config = dict(
    lr_router=0.000483,
    decay_fraction=0.867,
    final_lr_fraction=0.0,
)
Below are experts of layer 10 (counted from 0) of a mixture-of-experts language model. Rows are named router (the router's row for the expert) and show model dimensions 0-95. Each number is 128 + 32 x the weight over its row's rms, rounded and kept within 0 to 255. Numbers have three digits each.
After each expert's rows: "comes before" lists some tokens at least twice as common just after its tokens as in all text. This comes from a sample of Wikipedia text that the model never trained on. Tokens count by the router's weight.

# expert 4
router:165179091119114157105155108153095151179123105163139095153140121174183108096140163109122126110101152155108122064126103128073121178091104084133038132131096125131107085101143123108198130150153042124146106123120103138152096131150170107137170121112144120191096150144037161079118139080144123133
comes before: " the", " a", " his", " an", " her", " been"

# expert 25
router:155101181113051105080124116140122086111112126110133129166096109192103106131087146126182181116178129141096134172139101143144128122090148131098111145141153123120133143175116169141124122146142145171088138109095044088098104147121134114165120137142169085132151166155144158163114130206097102082
comes before: ")", " |", ")\n", ".", " |\n", "}"

# expert 35
router:070146138126147109112165168146126169112137158143106117153124089097123192149091130123184167137089116125215124124078125082134189152155085121083149101087215101132183162124107142114140124090184053147091097093155172104166133162104132169155125180138162109146089137198133174090131087128195078146
comes before: " ", " (", " W", " L", " New", " University"

# expert 17
router:173131145176198127117109062105120212147123096146095078108131189144164159061138083080113114141110128041141078112135135163121079168163099116166113152162132140090141171149130078192162104150153152147177093074137104112086074127090182080140123177135118147146110123148173102140111207082105140126
comes before: " of", ",", ".", " and", ".\n\n", " II"

# expert 47
router:121145123160096133074108147173149112104147141124123183085129091112136094155072122120134163164099144101115221111140140186109184119107121150113173139038104155205166125139107115113100162188111129109084105127109097105177125170194110115134103142073162103146108168103126129097090129175104150104
comes before: ",", "–", ".", "s", "0", ".\n\n"

# expert 16
router:098164089117178146161069133126082185162102117091097128089132146146082143128108146164134155161151104183074097186125196123163136098150149110153158133075132146139100143139119099090123124126086121119058085129210175130137171126117124106092113111137101092142108137134098091129089121174154143089
comes before: ",", ".", "\n", " and", " (", ".\n\n"

# expert 14
router:099161158103167193080118115160166098193107083157081183047089114098156132139111097142105071127108146141119143150138085101105124093112132087100105124041094099145137187168122096113150121136160155078137135154205138118188119160094166106119102143145111100144095127143154124112104146185108127165
comes before: ",", ".", " and", "'s", " to", " of"

# expert 18
router:116118187138106120125119108112163108128131158110128143167128119165126167150084110130104140125133210148107139185099245156099153144181084084140126163152085139061136117086096165160115116126149167095143121171154164167141085119160092118135143110113134128133145145126116146117129108121062112103
comes before: " and", " the", " which", " he", " but", "000"

# expert 23
router:087134196130119137158142139138070122165078193113142118134167129101181125105131112085184127135111089150173150101077144156110089149150166079127133101129113122150096083065147105139145113126146072130098093161129163088123124134119192097165130114149152114131107096124155170115219124117180134126
comes before: " the", "|", " a", " his", " St", " The"

# expert 45
router:143137188135106155168171066179072132159115176153079100195185125208099058078178115184132125175146127143131187123150087114096162151137137119161086144180093138112127088089101134113160182163131168132166102188115122138154045165112135081124144185104124164141170149145125155142112106129089154102
comes before: " the", " a", " \"", " it", " an", " that"

# expert 9
router:216201118104180080157172081165089127143134135130149065095152144172172160137150141124137131117104125102201108144111116121161137195066122137125124146197149094113078083108174089106103092128104111095181154084136158060114115101139152153110148126159121168143165105149136107100145145051124142157
comes before: " the", " a", " to", " an", " his", " their"

# expert 15
router:119134077153098072167166177130158115164143138141191086218132079059059140149103160148139083097130189164149157152124132106086198108151147133098090108107107214112126117144124137185110059119084132179117184145124095167119122104153124030129151103119154176102150162119173171116147088112153168143
comes before: " ", " \"", " The", " Yes", " No", " Title"

# expert 33
router:106033131112111126086170187146117110080085102145124159116172110178106118121103136183098200102098110103170113102104131114089106182107125148118145073147103113189130110084155128128245077108130179153073098098140115157162129141135061137164146091092112132156154158183131148161122124181195126117
comes before: "-", " |", "=", ":", "|", "=="

# expert 32
router:121116139101148112121168136082150049069078173122093195133145147125064094138091139137105079104099129123147143143168130148112091129089110098167105127072115118151144169151150166124144143175134107107102101144180140148124130140119161122111172079165097154123151069080110114140170119167080126134
comes before: "==", "The", "In", "===", "-", "On"

# expert 31
router:146123117115067050150106164154182084095158120142165141175113149097092152133133106110131158155141138152112130105069143152124165137080119138030056067119095139101080108108137132127097093199118111129201153149178136177104115120116057105125131139115159157155069100154197153159180139127064139145
comes before: " ", " be", " have", " %", " —", " Notes"

# expert 6
router:080143103100139096158078144106165133102150101128110133126143165114163082102137150104142122091112149101137127147141088111133156060102141183074128152146133079139124192157117159153147131162139133124113118095119126095158153148168128024141109206137152079093123159216124086136106159112151150156
comes before: "\"", ",", " of", " and", " (", "\n"

# expert 41
router:049154146118113101156102150127105149130132085066115132109096141181127169066177095097101084103091112108110172158161141136076120127113115186126109116112151130124169132172166153123102088133124177094103135150132074095138107133155095085162162166093147126128113198161124122130084093132108100123
comes before: " |", " (", " |\n", " and", " is", " =\n\n"

# expert 36
router:135121092176122128191100119167109108101100124180187152135137143139057120142102077137168130136160139117150132152119129149086107127122076076185083120156101083047082100170130099106149145155143150170164193147140118105118129126149131144101160121153153129101175111107143098118129154102070144109
comes before: " ", " The", " It", " He", " In", " This"

# expert 27
router:132146057129192149101123114076132082153139167107102115101132185149166178141109133171196179126172125079120105149154088171127120084107111116200145173178208103095148126121136190078025138100133205154132129168108168109167181119109104105110134111159132080105141115093108181130076180144067093098
comes before: ".", "°N", ")", "″N", "°W", " ("

# expert 1
router:131162139148121094176112118119164130133102129130199130143130098092079166188111140169174153128112073121168117112112084165134153112099115146171130079114131177119112120085122109095117093111173140168157177159131194162152102108109137134122177139052109201104139156154095112132091096109104114064
comes before: ":", " ", "\n", " Animalia", " UTC", " List"